{"n_layer": 9, "d_model": 160, "n_experts": 24, "experts_per_token": 1, "d_expert": 288, "d_shared_expert": 0, "activation": "swiglu", "moe_layers": [0, 1, 2, 3, 4, 5, 6, 7, 8], "router_score": "sigmoid", "normalize_top_k": false, "routed_scale": 2.0, "balance_loss": 0.00907, "balance_bias": false, "init_std_router": 0.0363, "lr_router": 0.000427, "n_head": 4, "n_kv_head": 1, "head_dim": 32, "vocab_size": 8192, "norm": "rmsnorm", "norm_place": "pre", "norm_eps": 1e-06, "positions": "rope", "rope_base": 39500.0, "rope_fraction": 1.0, "qk_norm": false, "attn_scale": 0.177, "tie_embeddings": false, "parallel_block": true, "init": "uniform", "init_std_qkv": 0.0395, "init_std_o": 0.0104, "init_std_up": 0.0395, "init_std_down": 0.00555, "init_out_by_depth": true, "optimizer": "adam_variant", "lr": 0.00152, "beta1": 0.9, "beta2": 0.95, "weight_decay": 0.4, "lr_head": 0.00791, "grad_clip": 2.0, "warmup_steps": 376, "schedule": "wsd", "decay_fraction": 0.822, "decay_shape": "linear", "final_lr_fraction": 0.02, "batch_tokens": [32768, 65536, 131072], "seq_len": 512, "doc_mask": false, "train_tokens": 270600000, "steps": 4091, "dataset": "wikipedia_en"}
Below are experts of layer 3 (counted from 0) of a mixture-of-experts language model. Rows are named router (the router's row for the expert), gate (a neuron's input weights, with its number), up (a neuron's input weights, with its number) and show model dimensions 80-159. Each number is 500 + 40 x the weight over its row's rms, rounded and kept within 0 to 999. Numbers have three digits each.
Before each expert's rows: a language model's description of what the expert responds to. This comes from a sample of Wikipedia text that the model never trained on.

# expert 17
Description: According and months
router:519504522424506550511502520567446539442475546479540541555486468505506527559546538550527548523526512474492459541521524446473474475544508517440526535534494534504447551514457524530498527508518542485543534458462488424506433541501509491507546473
gate4:486538519467492551481496541470449510509477420539530519464483480526466531453481490494490478465503479590508526526451553512469534555516498531523425516439421573528480523459494528437536518479472437479480527511511427419474519486427572551588466495
up4:481513570475492551496441521468446450532463488530582558434480514526512419503579502530516498473429570562497427527451500503468512507526494513514456497480495512450534470477512495475597412536543492526543446568538526410483522511456522515626486509
gate5:506458522524557486547537463527463524552474504455516500544497485553488488568554598542483476490478561491452489465496475476470560474543493542470552631462513506558516619542447524472486486516556526447513471460512427487546490541567448527510494463
up5:495513554473477543496607445465527391545559468516515556522484531508527476535508432521550454488538507422510508511445545501531520530501514443496522519486485496486480526526492585422365562510447462450472510493462475565482486495515517507482478509
gate6:557536528503488517528522474514526498481548451493527474477481543565544520516481485504494511436526575522523524512468450491442533517449553519591487536484573453556543447471496487532525501462482498501396411516484412470497494564471499492513471491
up6:551473479476491561560466548557521438441534496527518401464504578538441468521503513467490523518413467510474502446452469528572450481488515458514533491513488408523491494400555396513533516569547486488539451520499459488497489438426490471514517563
gate7:503453485554524533423526457507476498459505474562466572469517570460555520501497489535453563530451436512494494550519527557540575488517484499485529521446453513477519469591489528516550507513522536551527516481481422473543425517452510481513480601
up7:525587559514485476624442476501497527495576446466463476529453502515452461520572454541484470485509520471464457466457521484434409536446497486508499437565582531501499550480490499481525492479463532422479509436474520525499559522497487565511486445
gate8:530562583483507468556485422526474502501466482469495520449488461466542416510492425541600553469488545381446451501504490500458502487511528478432508520598522488502533530523540446570544515506548468394506497493502522484477555486491532442450483486
up8:519451424503495511522464570565549429494480535463543516473515579604473514462556526554434473544553431551480534457494417516522531529478471561549512528450492528535481559529466506429507489497502498582511457505498476551494485533498424575536489482
gate9:449467491441421523506556542518524569467542508470567638514484486522502474557541517456521486440578544473435527537468481610485473488495476416503486578446574489478499503467469563452574440554535468520551423480543479488517511517475456482483509516
up9:524525493550530460476427479518467514478463512495486461527485503467484544473455476500476495498359503522483469446571505504481538523488503576459504514516411530545464475498503475504486565499487555467467589452432420457500497477533547642495502441
gate10:486514477474484450519530462463471454431544470482485488517533429480509453425501547534514474471513477533446455543527528540494485500533501486534439522443500526514497532474464503609449433490501526569551443519459457539527433523535558467467503456
up10:463485488529472447492534522488497457460601584468458581533501476512533524468484500486552519533509473473477489568512561564474582435501561489536475533553529473587497467530504439499482427387485469507501455542500411510518461526463517392507539497
gate11:568553475515482459560357504475507456447441575482478452476507447481480537477481424464518566494491466529411492452494485498450449537461486493513498488480458488517408531559511514536455548505512518409490487484527504473419493452519389545453485511
up11:420490500524487516446463516519493516501501451483516506464513478507526449496480578531461580465527532528630535554484519506531476487519510569527478465512581528520602460437532535477509478471498452596524487586562563464558535512433550496539525529
gate12:572520516457508505490440432501496481523458472515559499501548425518571546497519516490510484519498541534426466519519469523576441538453474493511483467414467471544487559593549517540507557479476579458528465464531503515570544541499387515472471520
up12:468481490516485487557525543477543454456529482593423478491484503523424508500519508477467502512515481488439476484533483493550513411460479467398440455509470458495470475491543458559567569402533559472566524440486499522466467425514465486516523465
gate13:480601512562563596449479530508475476453534503503492490462469520567521478513504508511484535517546509524441542504427464490491488509510440516565529505470476493509522517543493464506469469508483402515476429542502555508416574507396396470453511453
up13:546499519360510451590552526478491493466536530561566519549547453409466528477551544467462455469441533478434468488554497487526493520475497486457526495527536510466408484494459447479499518543531561483598568479469468489511486468575567563500493500
gate14:448509472452541471530563542517551435499514458488566516472542492421461575580530494540487492541507433404534547470487492530475521507459512475478571572467574512477460517551516518553424502511485502474464583469510409496461519476492459485568468475
up14:445477527491492581437389406523470495538455419475545526462472457548549492477460488545593496493485534514466442488456520507488471513492493561510504510546438530512561530509491496434488534458488525502539472528515535482472475546493535488397499462
gate15:484485522480513469542457559540452495446455502437621524509478537535476493509538465505511470471482535528470436506498402438513427507542511501512474510525560465471428512435507504594489486483469481520512582505530528517470581485499514489474476388
up15:474439497485484519547505540497525483487489486441503479458541543538490507453511490552490524491489501493474561490406526523537440512484514519536535497490520481554569604483491507512523484425582521448528473560536519457467537513505467516411509443
gate16:480523525501544504447533508434506476504482489459459518507487407474455523500491506513442566478510493519579533521579484450536463546549473489466475506519487556475541520488462559530562543527566543512580495493509591499536492482431434509522455505
up16:492472494472453600548489442532478458578529516500489483434500551557493527483514479478559419486504526438460467532428483530507521383528491531572532521471467547505488469516543448468461510486454483520506456505484462512518521493529542478479525504
gate17:552483491531465522533550559481483546554516534485533573457465490508516490447494493534523497458567567462554520461550431455531465559498491497530478492532490496505536504428458513491485487460501546475484502578513532550490556464497484480551501516
up17:532467563484538518538424479498529492406462456558517403520464549535508547554497554464460480553433537508465456544427514518451523464488521506438536517541515427504526513512465523513574497493443457489542521400506480499504450527474517507443504497
gate18:585569469506539556496508432459480552508438472548481584472460534435531498476483490553440542569522434466555493528426526372455427523460480582469480527482483558482521472525519503483490514518481503479540536526510498479508520506550511502446499553
up18:479555489478482508478463451445478500415596473536542487509469529517578525525519486509499485494501466487467429475416545453512449473559547491480472499513570513395522487530552576526517530434557477511526445486525569520555528585470494557520527547
gate19:456532516523493515551471503503427466521448545466533534440481432479510482490521510512491536510551457523587563474508477488492435483551458484481505538466532493500543468432531577488574527523540451511533536550542480504481536493485527521396541455
up19:410490475514492446544463493494528520480477414544484451509475556490440458467504491488532461416432526551584536568460485499491504429498467485507457466583528412466477562500560530473536553490481518467517479566567489497532491475402442520530450565
gate20:436483573409557501445460492531498591530497488500567471562558571487520462498541519580549525489509495439519451525479514515493504548518533545473455476575546495493421437471556528526427485558526514523449503597541528495445516503496493519427465439
up20:519438559440485526454527532535543520475487632489506434493550497491533484432413516439489549501465474504489523529454543520490528487463512429524486589474484486575519482475512500484489426496490499454476467527500480452548496497494510521451476444
gate21:513479509498445452449450447569382496532462558447546471449503470520511501472474459457423570419469551586483528476473506465480491557548496526463528503453447550503494487508494574447552493494474526539501498494532515416579560513535446553519528478
up21:487544512480497417542483581495516501536490498543412562579490573451513442531477499475518444485474525510510483547467438538536427439496505528566474494496557434474459528474558548507493508485542488529531449545549482463579505537437550469571533495
gate22:506502505484474568519476505528506531493501499424425454611466570560456490517472575516551550485498524495524463506511532484544512412537545468460534505522454458487486525471498445569499509452438454482461524485471543475544554500547419428426516411
up22:526467533552529547498487526531516569474511464470397456523479557521441514487482507514509578547492533530433526547515546513546543440544476455398497454476410531501529569556507410537499521516422431441448499493521452527530520496477552457432564481
gate23:547496489451504474489504465505530584510475545523405497507487490477575482511523541431594431530515509462486510453530565469520528431528532429483452554533530453566505511482531485509480531513589486498536441443464547526530488494482488477495497430
up23:476495437499503482522470575482511433508528467524520510527513494536494473510517417527428487476456461606514490525504431511498494525461476534488512446493440480456530440499435499540461460504446476494426536552458438458493535482511554527443499527
gate24:551468570497457485529549504504488516489550558559517532475418513520532538551469635535529527546480524553491466511424465502487504534460568537435514499437542509467563532526545461433598489470532574491455485522585550439439508485487452545550496538
up24:549457545541440546578563571476515499538464511559494457491522466472428495492465535494515507525405563606513498591461463480512469493504534522496511525490563549498521507505540479506549516489539468525496545524526540446443507451445475471470467499
gate25:542507484516474589562547489445527495496492454543486492587517536503466493485447511571463454533545477565499542420460526441448544602596546452550556483500532473517481431484512493488480499521475536441503517498522574517472510519503480530522478510
up25:557487502509479504460470553538484533544558511569452478528478551449470482535438490427446423521514530420469487532531551417550444538517462388541483469576508426516501523409569441459583536465485581457490552467463503463513492507505534497598488513
gate26:522503475545567519483455547662473448531489560491510400531498514491414516508492463467427485502441528589482503526536447448521519493471526466545496588424468495581518480508467549472529450515472494525467565489494503475526485503513442559479538453
up26:518489539508528514553540457456471593480480471465481528429518498527522504487515435516513481546557550474560468442516521526487513408518525532502471492582577533499576460484531515491513475486436509486461467513470516544493492523495516418556483508
gate27:477439498495510442477501523463478506630444492450552597463512499562514509532474517507520557497507453459584474554462507521522515450578553530518415494445478554495496537476541536459425555501382430535495451575464498500466465479447506459527497498
up27:522512484628486537470468527505475503452517493524497470487530520519476510485496525455460427504493478608413543520472458458515527579385455421498457519428492478562486560476460488504522549489513582427504483478490452537519482560473483530445451509
gate28:466523517492481539535553542538463577408519589528483541528464477490544475508519501470460437533481525562458465552502533441510537474530508477499472540414444482492492527561505503442468485596513541526476485453483418510578477518499555501565523516
up28:503486517536526419537441431489525481591505430446551478512525516482443576548522522505544560477535470449528554428526445566488439551474467549491521504582552549524487499432483486528497533410552472489548524552499521491433523490504450517407489472
gate29:537557551585483557465516482506474427441468495538493465437496451515527557512552464505470497542513553556418460568473521463432485507517492575509474510474440466483520514622503506498532552539462510461505544516525480503474435609444535531482485506
up29:431439462511475508465462518505449529531555539525518522474512546514498484493515508446485475554524530502513501533479473563540496491527524445522528496520536504591426528552488535516512459442474505520434491419516572540530586465521457471430593508

# expert 15
Description: Surname and place suffixes
router:536481567460532510493492493555397546461472517415581571551491456495511524548564541561521564502518500503518488528494516479475442477568540539477534545514518535536489538507455549521496496512518495509511538488494488416487462526522461516509556442
gate6:499547482483535598448469503505518444401500523465467461446452437440524557494531553586474551511521416575447478502507469435470454557518434482486489436458569461488515527488496543491492510473554509448485522497537514501530518617448504486488524478
up6:469534544503501574488478535492505395485484468463440456430435415428515539465468495474494574554450397537393504535446497484548567534538457487469443455571508527531524448519535550499583503465503482479554483493538522527487512593418559491421474512
gate7:578469508513523451452447501525521477540474508535522505483487451496534547488565490504479511474496499522497540539477385483450512492517537517544562520463443498516440531496485543508456378584538482569541496498585503469476547448470475471501501605
up7:519511537421519411471529414441543474601487488508485509494451464447506527478496474467450536528566534495477520480500461487502488465554464470557512549450571546505545489505468446431448477501497513522477495515450468471538469522589451458521503523
gate8:485523535507504501474461524472512564487597529618528526480528480460448535506543534485500574478504462479476401444442495497509528459466452506526481447463493490478453488475516462519481463483538504517506506401422493508459437507549518424490503548
up8:459540499519542482467495471475540515565582486542490492491573518481507471521531461545433517461574536517547449568463509546536419470455522475528533472533451509499537594470540520536489478492532480534509478499519573492442497492508463487458475595
gate9:549487455506464499505544495516491532448468482458479506543511537512487513480517458466513495444491465532525470469495535452544491523470522550550502545429554490516534502489447524478443530486574485415466531554481497425459486516528418394470503506
up9:506552476519459511501531464507493588473478481523531508426484480574480539509513516519463550486628567542488465476582520523506484484468519551517466450506561520486533463495521487461495502540513490537498538503517529492507514526519543487490529522
gate10:477540494473510491403493504522458499509485486445507582505594481530538433528508456564459520564566503560541499449495431436435464504491462561496481459469496597510573457576472582496533441514512465480463518491483426505465492562519541465512511423
up10:458447528527596588575471472472534469526537512556491527466548502570498548494508558537494484457545452432517459514474560498561507486507506433490525501533480482460466545483594471461453502513471461545544471522517494472498484470444498510473443520
gate11:475496546458534510542493535527531505544483518460472520487507571516515582518537498514468533466435494458450471571488509470551527545540545504460412506539487447483464501427545511485406513535532523530482459534452510509521473582603505528447506427
up11:567580488495512540551556464469466477471468544561569598534551514512564403441485498532598482499480497510490449475503508541489520496485544476468502505482509551406473568472493539495450524571481523487541484437542463518519512473452488448525479535
gate12:564529474518493464452486502447527549446505579501579483505574509447569599496470519559443419548459512482474538467452507454473465558476463439534449561495541433480505518551470490496527633519490536507484512409487458454470483495521434587493553517
up12:433593495431539515437469470520476492505521488467528437450473498493572549401454559503478476523450451532546591363384530497474502599528514574489532497473472487436522497506486502484504458524528512513469480519495491486524483550479466489487472509
gate13:490522474433534499500514403536474455438510556552515481508517504512531506495519557501529489471426519455497438496522454480403482496572518526492587467568568496571460433569459545565502489515511430528519501491530491484490545525509433576477528470
up13:471448454526529462536509474530466561566473545499480527520555536537486472479554568572508475518497480426452536558497479456462466517486574473466507476516489438506496513504509534485494491530515449526427507507517518484506485557496419483509469481
gate14:506464527493461549470485449459499533477540534449561492486439474509511508438496511509481377527425427441542531458480503444477523511494459516483480521553408486508515518454498548465417563577447513505519460486521432530460488531539518547511480569
up14:551482483524536497493517595504411530476488510511495576487497499467514443537484487518449471458569475476487455556520541454548532531546455481512424544485548506570557517509512445490557474463455487470478373405486460476455519548459566577482531521
gate15:577499515416528493444506490571495541463536565507545523531503518498520502493553529520533550554446473526492517449533497506397515549518516517424487487467494526508425541517436437479509481496549429518452444473468514520455565547438594534483521506
up15:464486477470520516535589490514470460560488509468542536537501488537482476438512461464451527531485555505510500514505459466516389547461461469495460438424439440502456540466427571490448430514423427522515452446499546516467488531476506542467462480
gate16:507497545478472498470487469537444538496521483514514508526462466476551529517483508550517460483513452558561532591453514521493523444439458526503471503452402571530435493471541521500541563488475469578429492388490461431423512575570481490533523516
up16:463487505470508435519517484500412560561418551556529507546488498551520393551545454526452519487499465447516541453492452440552495529498548431487491465594497445481509472397477518512455542543443418520495477529455520559501517496510502528476494553
gate17:494536476432574511475410495557469478520530464509497520495488498467426566540486562515527486484463503520479499497496455508481537505514494498500545494578539469505465504578426498465458514465502494510513545484570523511395515513537563538457460474
up17:563532495524484562477488473484528484497463483510381553469456509509461505498484498431523514529522480544494533514429540416499536518545468523433509433468615451481510531442524502548507570478527474497506501479527466507463463382480530481516446534
gate18:473476487466534431552469540505494471521545441447510462524469530443435543587465595501463582509479446549524553475477471554478463496530417537481554487530487535496497484417477491513506545458528471485472539454505550555497534405436589480479503463
up18:498464534485498441445485514455540508533541565507485467509534612523482443564453561484414525510518526422532488494528557527479520541529555465506464502481575527496426505525573496551516542551471487487511468518418487467413490475488517467507543560
gate19:541468438513511436507480565557551521511481513490521501487495497491501597491509466429540493531520465522426513466473502489503544482485499361526396455483449514525540466441517519471438530495471478475422499483477507474539511513523574482422482497
up19:546489487535483540514542493462487484465552468477509518501452588521496496535483527547448563511577467440500475510490526463451486518473548456466438510539521524518513471524522542490577500469498500545355602448530477514543562497424537413514518534
gate20:500529482462437550443514508485517527458450551517543500504505495542390503505528458482530474528436509523449512472474512414445556506474560463475461445552528512493445500528462501541481525478590537518530515523534472485385502525604520485463494526
up20:584460520529518502564502491468512497489469540574492520520473578436578470563471518477484538471580526469487446557546523511505557394615528493475509563517519572479499514535517487486481461480475518579478480482509522516572487468516506486510550527
gate21:483521516474492519443468542537396560485517409498595524507471502565451536465530494500441455493556544446454436489539527493530463465594449533533526462530501486492511524567519494488471453526464457551492556471516497458470475517486460565553493496
up21:523474448488449472528561464447598480503514544485499532456575514480480475496491538528555545472461427517505560514521546497507470515420552493498472501430442535500527511513492490533507437476511562446513510507483495503497516488533525445505528586
gate22:541559547448548550537571468484430524467450463491507481507492541509545523483457505499487603507506548523425484536522444488534430507453521508463517513451497540501529533549423547556457523509481558426587544493606500525465457569511507479434521493
up22:505575523471532481489542518471428499457438472516557488439471495527563515480486463429485542512488614598462461523486441486510515494431481485522478508434495503521519489557485541526455538465471532482522487535536496543490527574459490518439475430
gate23:497569548506498581471462475503548528403485454546492410443545456481501498497546514518448489497457442561480497467480479491454511496444484484542481555514485503477444506495446435504452538472572516474465557492439487558452494505427511444461465505
up23:412548505554551495487527558480447547510473492488517463486410516523531510449465461467447465511465560497466479488523506535482433560446440468444459500481528524496485463547512372536503442487509542462432588487571488436503479531560564459542569511
gate24:559519557472527539452539490506475514457589552495490503447448517520557497503509436558396537514505562577465506532461497534517491509525450571508456514511481552573524526536477436488499461610515492422496444463556460503449517556542485565525537550
up24:522398500554514536429567509472462459511505553528518572527423504541440492520531538533443496452490504529514497513473564487551458434488501507497528512555464561587546458487521480407534455536533480453444527439463514457507533529500501513466463487
gate25:473531494494465559553486447472491478477503515468438460552507492516569494504489512493582508508460479431475470542530490442456518500560490547405538491418572539504477485549559563539472581440532482477431490522516571452549509554455414482469476559
up25:507479431558542514510490509515507526487560537594525567482450512467505515489496463567475467436460524490512485358471439530429489519514520469578454515524480476436499521519476458452487472496506444516520460452511444494470465474483533422540533516
gate26:474470455450484461492554481499406483446501490494532511594466496540505556531486524422524504526472468520501519489508543488539504449511586461473496511504531632508509481483539524472524429457585496505525508528479475448513453496536491494586509440
up26:630576548537506572507486494500532449549476499489508567407511513474504432491474512582546450499514442579448486503519533486472523567473443529532513500476493453517493515532525474500505530532436487478407476499493470518494546492532452493466532617
gate27:517479462509452479489564475500457509542472513518521483510469506520514488478478483494574523497472480585475508539481442464514427489580493529484536525553485472514436470558483522585481485500436433505535485484527460420511538575484486501501510468
up27:543477552444517491568566526516482489521432502498449488490491571548538481520459464497561477530522487455525512483531513518537528547556555492446517511520592420478434496586540498507558514494522470491489470503549590528478502489429470523541472436
gate28:539461457494581553434539543526466536484407505452554575542489480445533424549512552479504525366458427510501484506489511500516410504497516502494558504538487485505499540493509449533496526511500473519500446482512528503437532408520488497557545441
up28:491515553488459500540486416469521516493530436549501478460471497525472466496516439533494418475549496520491487480504441493430479510498577558519559486441461455501475526491531509548477504391510509425475469451452503516420506516475469561440479542
gate29:471497477526454507482507514500471460568497483489473544530523497465529516531497496533545484504546570535571459471540494495446462484513501569457505512445420456558511474505412456465516497470551465495463501520517467525528535507548511492540517452
up29:459548596504485469505422451482501503492508526502481544515503472524442461530503483459484510501483501560543518494529520455498596480518536629477534530526482581463474519501523435525449566561530430465488446563482509503610470560493456476485503438
gate30:546530489481557498530489449495494397501462458498520557519515460550505534512459538502442500499489533506554485534521528528485519498480460546474485460466416535503530493481442533530380571493416474464536543446499537574475406480423586534507595512
up30:508527529543595505515482543536530460433547523542470443443497457470560421473509484498526446529429526493454399485530500452542541504523539555435470465569531520511529480534596414547517522539492547493577447457527460528592507488497522541507498443
gate31:493564475471429567536497456516487550448477478472493566486480528523563498525478534480535513468478475491524478557475561463554556480469453414562439530482538558427483551529517572434578498550451508479558538524522509489485533504437478519487542495
up31:473368531548533461512503524486534455543542525470495451521437590499423452478477474539449432544482512481513508445466502542474452526504484527472545494558468441485522423461540419491511420471546559440494429477452482462523515450504548463515499493

# expert 8
Description: Sentence-ending periods
router:503515579444525521520482488571432531477516532438568522570493454483519543530590541586518549515510499487480457542498511445461482501510565543453505534504478566545491558526480549545489505504510509518511532447503465437504447543531445487486577430
gate5:503504490526521402507483474534471462522496564455475502561481527423502488531522481508471525450452517469522496505479455473431430464567456647555532536443551573467490426478418432505433538518573516467510437494500561488498496523490509489505489471
up5:516455566453550500567582454496480548516454606504460472453601497463499523477444568507529532490503554496555552545542536545480487515498525503476522531520576497471500487484535521465506536522527496462512500511519521490496496448511511431535464441
gate6:468502492533467521488488492498486516499542500442502563512507501501509588501449531537511496514531472549449476506475449512508503505498592533434483502481457551503544477533476637455529475377445502562521567412551412438515520518509450452505532471
up6:476509482480510509585462539487542479452497505615510446585503498467485528514541494502479510497448499449524501482535524511469536544505379464527502544504535452514452587475519362540458532542503539482513497467442551557504481450509552459503432484
gate7:542486488484545493442437446507484554527496456458532502437525478521542496507532550512563519508510555506492491524468515508514494538554450512466465517531412473507526434499490526468524467482512463606519597562518535434478465532455453529536496419
up7:501511475489555514444497599470481437581452484431527416457561490457472477536506533522453505457496516552519518474541549491562534519529448492538515497488399494515568406440453497465521460519517515548582502570460533516493515472468479540503531393
gate8:501489575490475538428533478499508526531530457448483458465483486517496537494526458502449619485549544502526445533517504451495523509610533460523526476458534493485460511428528462506532563454544529505516514516516547488505549484540521480505438519
up8:517465406521497495551485528533460450487427548579471535507600510495497426507400507562496445473521531542561556501497563466541482475545495581534559585517546496476611469527480537482444502475509470420570548490490493468524509508516486503489448497
gate9:476475471501499545493499519454521498518547437404521475439516469503534505475506556542445548543523525479535487490531502504460572536469484459453549517533466543475548478465476505505452518506494558516573515516534494446548517579534513395445459506
up9:500536579468551458508520561535471528473481640555537529580547467516511500519603477442505513480471533525453576472540501512439450484515519544499461508458463454444443518441538458513506486465506495449469487457520515507479468466507502556516567430
gate10:564495510450483494527504525531489529509364591532543459611488556496513537511505463470536451482453486481439517487506462473456495466525521544564532554536478528553468426406499475501452624515545484465508539485483505510505491434554508483463526408
up10:559507525487461497469495590551521425523448555491466509486493489540455576532503412446495424493479497497451562439526466486474549523458509464474523567505421480526475451441500520511445509475504405499520559507485475479479522548556489534533523413
gate11:518501491478474552491503421502512481504570401480523474496476414534495597499593466483498498526518525467467458569519508597510553495540478443486490485474482496540460510519484558432483515500467539513462516472426478492539457501490533461446512531
up11:506557475503466493497568532529474491462524537455556470462413481591515537515551480481453495470538626543465553563522539526486522521558624425560460481524482486486520552497472529420476510437406532446450488517480545504560499556498436489527524489
gate12:485518474514505546532535517557475499506597469459503487540510496563551418521511477529478484503471521595486512557476525490540516483555476456411488480417522491454520545551550537461504420432478458443451599418480470479564474504572449491535540446
up12:481510557429492493557498441488549545506466500562497529455517527528470589527509499431474487449591489516462491487486558506405464499491533462546497514558415538529469546456507539494492483518479518473528534555493480500444468466490555528533494471
gate13:496505618509537484453452507518465548493416520459495479527416421491504539511519489543491517577456479520574570505453503478500526443540539524472518509515558522485549458495482465525582516452487533490508543522506506390503527529515505470477521443
up13:471461507509487488489413534480526488551517535480490491485449530577464429498567494474453462528422454476486516453514532546571506483481566460497473537481374514543522527494522453438575484459420481465425583505515462472501498459467433491542527480
gate14:506418514516513564475498504532498517423445450473448516483461443518499473558503527517491597491584468503465510513452553492416461471526515592467490472582455528550455514486526451538505484490469445533461485440471557470466446470514608479439540508
up14:548540476488525475473479566586499516502428465507486566467519437508506472518504508489510557483531473556441507518428530549475535541500542546516481432500470501493471500490494542546475413485509458549443434566490550500499460430535536556412538578
gate15:533478527570496491503466472465472466533486472439514548474603447528546565547502471534492608532470492498526525530542469502534484548495478504470494569509505490541514483541473571463459529559486473466482541505444555425520494556525499472525603519
up15:552523550581509557463511496491497599542466488492516556433481522424548515502475469525459522502470479511517560505466550377499473514515500569496511573507512535541585462485526543513508508472464472420498616511484490481514492505524499531539546508
gate16:500494503432498475459504506469498538502441545556462487491473480524471484509569547512524506504480517452437469500485507508499494491467537468437479459545526468461402558473514427573544529423490516595513461451466473517504404446520548454445560571
up16:529496537438499548544550549451516514507525452486528554447514483494528440521536438484516512495452444525522488472511534476483468452460506511464480519472505497400427484475542474506591486483487434535512476448433539542531514380469520482505493484
gate17:542518528509537490476453414528453457499539505499549474475473553522516505490466502493502517497470601458469479516562479543499509494518594466520490488447517528505526480526412507469520468477455515472493564490515472485553503562554524567452632529
up17:569508487454451595465547494499528424474547510435524502485489512547551549456485513443480484504478525459517476563483493571535428491561494495525499516505552481526461552473500521465502517483477480551491456472487488498489426515513539531398559498
gate18:490532462561555424466527495483490475511604493440476524492512501561481480510564531517476528403486533498549452466518524593537464515495430487537509564469539472446542418494511532554466480456479458508477514512468528509572503494561467446447502586
up18:524497465466480541497512541544520487484448533488464518462592446435454445503495542436499434476566504508545529469517507518535535485540537466475557506491557453582496526444504492533567567516543519456521536500492537514492550509535393494500502493
gate19:512556556505518489506489539480474480511419524510466531528511558596528585495421490583538521565520514512480526456485584489449489494517550502478506522455495455509537557483553496420556507500538413485450501568466460461461513488487535530548542485
up19:466509524560538484496453454514475501536521386455491414463434439539461532508507485586455471448510515479519514499479506544577474530546514534485500502529559416475528452544519523514455504381464488446504527481528530449538533581512390512461477541
gate20:499489528521531533464501521463530444479474507493503427427437522520561543487534439546475475578505499467476519520478445473505505510517450464477460484471513493546555544476492519499540463425494523460544458522507447469489479546422452435464489542
up20:456503497459512460509418427471470511525568483446496554523515442549475435486468537460544521484496537477578523459501464553493520474485509494475560499481454525520467582550498539520509535543499490551446530508523539532554460470483576484496450474
gate21:490515423535455564452504460541505498500491494637423503430390516472524536505498490465487552620521478531494440560500500521469549527456491551446532505404507539480529466452453446490524551441480622482519541495490438487459538508555504493551543544
up21:510501416564508572463625471514510535549571517563494544445485544480545492503511460494520511558475393531556416434500573486509479502534510505511532453448535505518528491551496480527519466473496578467462451500460462512456495410500515468538504568
gate22:496469498568560540451419472534525468496438534392494497485437526463435546469482571483536511501477537512564527478464416479525566509523500520469525532428520499496517532545471530476459517473506538536531532555516557437545533540481467484421526488
up22:485477542511456508511572559492445506462457556535526511525464367554512495470502488481524516494526446495500559497487494483437408507488470574568544563480465514522520514491424509499471545563453510461511496567531474516493418442533531488552434410
gate23:541510475508466506467508548534445403454512539548542425517511512477512468468476540433491497583469532533455506501474470547491446474533626536549490529446514481466510463583478522546448525477524499493448500437480540443544478585510453483518563441
up23:512479522511441503518540553507502406408509511531562449452491456530529543523491518415483474584492477543444506488508441567499519571507524411456495485482489447464519474508474537519508460497483506565561470490492509479507485579511547570530501479
gate24:504542515480557563538522510453499548428579500526476475490531444519512532510524564556584502457567491405462434526491520527470477488427427506424499494524496489471427543482500523507485534449560458561470516507479550495424500471483520459419477437
up24:490517573457473579561555410483485529517464524582489512495576505461532353499502524521527509515522502430543458543490516463486428503501421529507484525547556495451448496494552464547504465536550531492564384427490545552490503485473475448481438500
gate25:598486419542490567470417508445497464440444483567487495453448537511441537572554474473442516508524536499418504506539515493594515514474538555442516461525477481527506549594550467480570533531515531587501468513458520461506490465502488483505495518
up25:505511516459542481533523446528459480430525490541527463535433484497503516516504535486537508468494539424410457616523610541487599499468429524465510506498484511553434501467503510433522506501459519447504553503545540502541500482449539482512469521
gate26:497467493514518530466510461570476494489437511508471511544483583449543564477451560487515566577469522531443577501511512517493467420539558481423460557537544490464520519574527502617499475561521495584497588460454458465496514583439481517495524512
up26:498495512489536502466426478464467491439442560437493483512547535536510546472475553466474533556473470519460568530521472509487465435507497526402439550523476512466567540546520505510586511506496506585589567492475477487511547535447581562453473495
gate27:504525506473578555459535578529463552489437530517468458563465563422515456516469536454528489482445469531569499478453493501448424500553473603554494500486509480464462511465450513542490505496531515494472410552457483486473530534477380418492520508
up27:484504573531478452566511455531490494540477502500519622446534526497487446501536522446566455440565453473549477512529434520581496459457454509529487505542509511521440512375515448517560451499482506475545549525472575528494545405528556507502472453
gate28:439458519405525493493568427500476607508458529528501569476471490450486559482538443461489561522532504415454483477535534457484488490482519478459464509504416499411401558498532466560460451504521557493522558430436511501503461519520526538466512442
up28:474498563453521509565499472537533492504483524504519570493502572534462495469547515492523516491528466475466526500543497508484514468486455429454475528501493499488411495452467465636435467584560562520513532513482545598502545573496427459481481463
gate29:535486454465481521461551492567499476442527535503454552527568470532490477521486539434490494513525449490457517479511435509530469527424446532485532439474433518497454537512506454571499539493444551522554533446458520572475553503440533502512457478
up29:542504512493518513514494559483491492510439583501579573474529568537506515540503460459494468463518524502472468453533453480464455473474600481444537428482518529490504506353480487524547490557506509547531520418493462495477503507551417498528528543
gate30:478495571509542452486512489491475522566447519526499496480472534492513491489529484563463598501495475452518512451526581491478549497513520517529511476534543586499542470471480540518624543462502565478476498511508406400520499488536492450510501533
up30:489537505483449512566527536518516405491506469618453499503508492483505479494557447470460416435476497441503486528479504483513442495388447454461501474534410490496518567464506433425442463535509497413469527437562489534499473452450509529544415516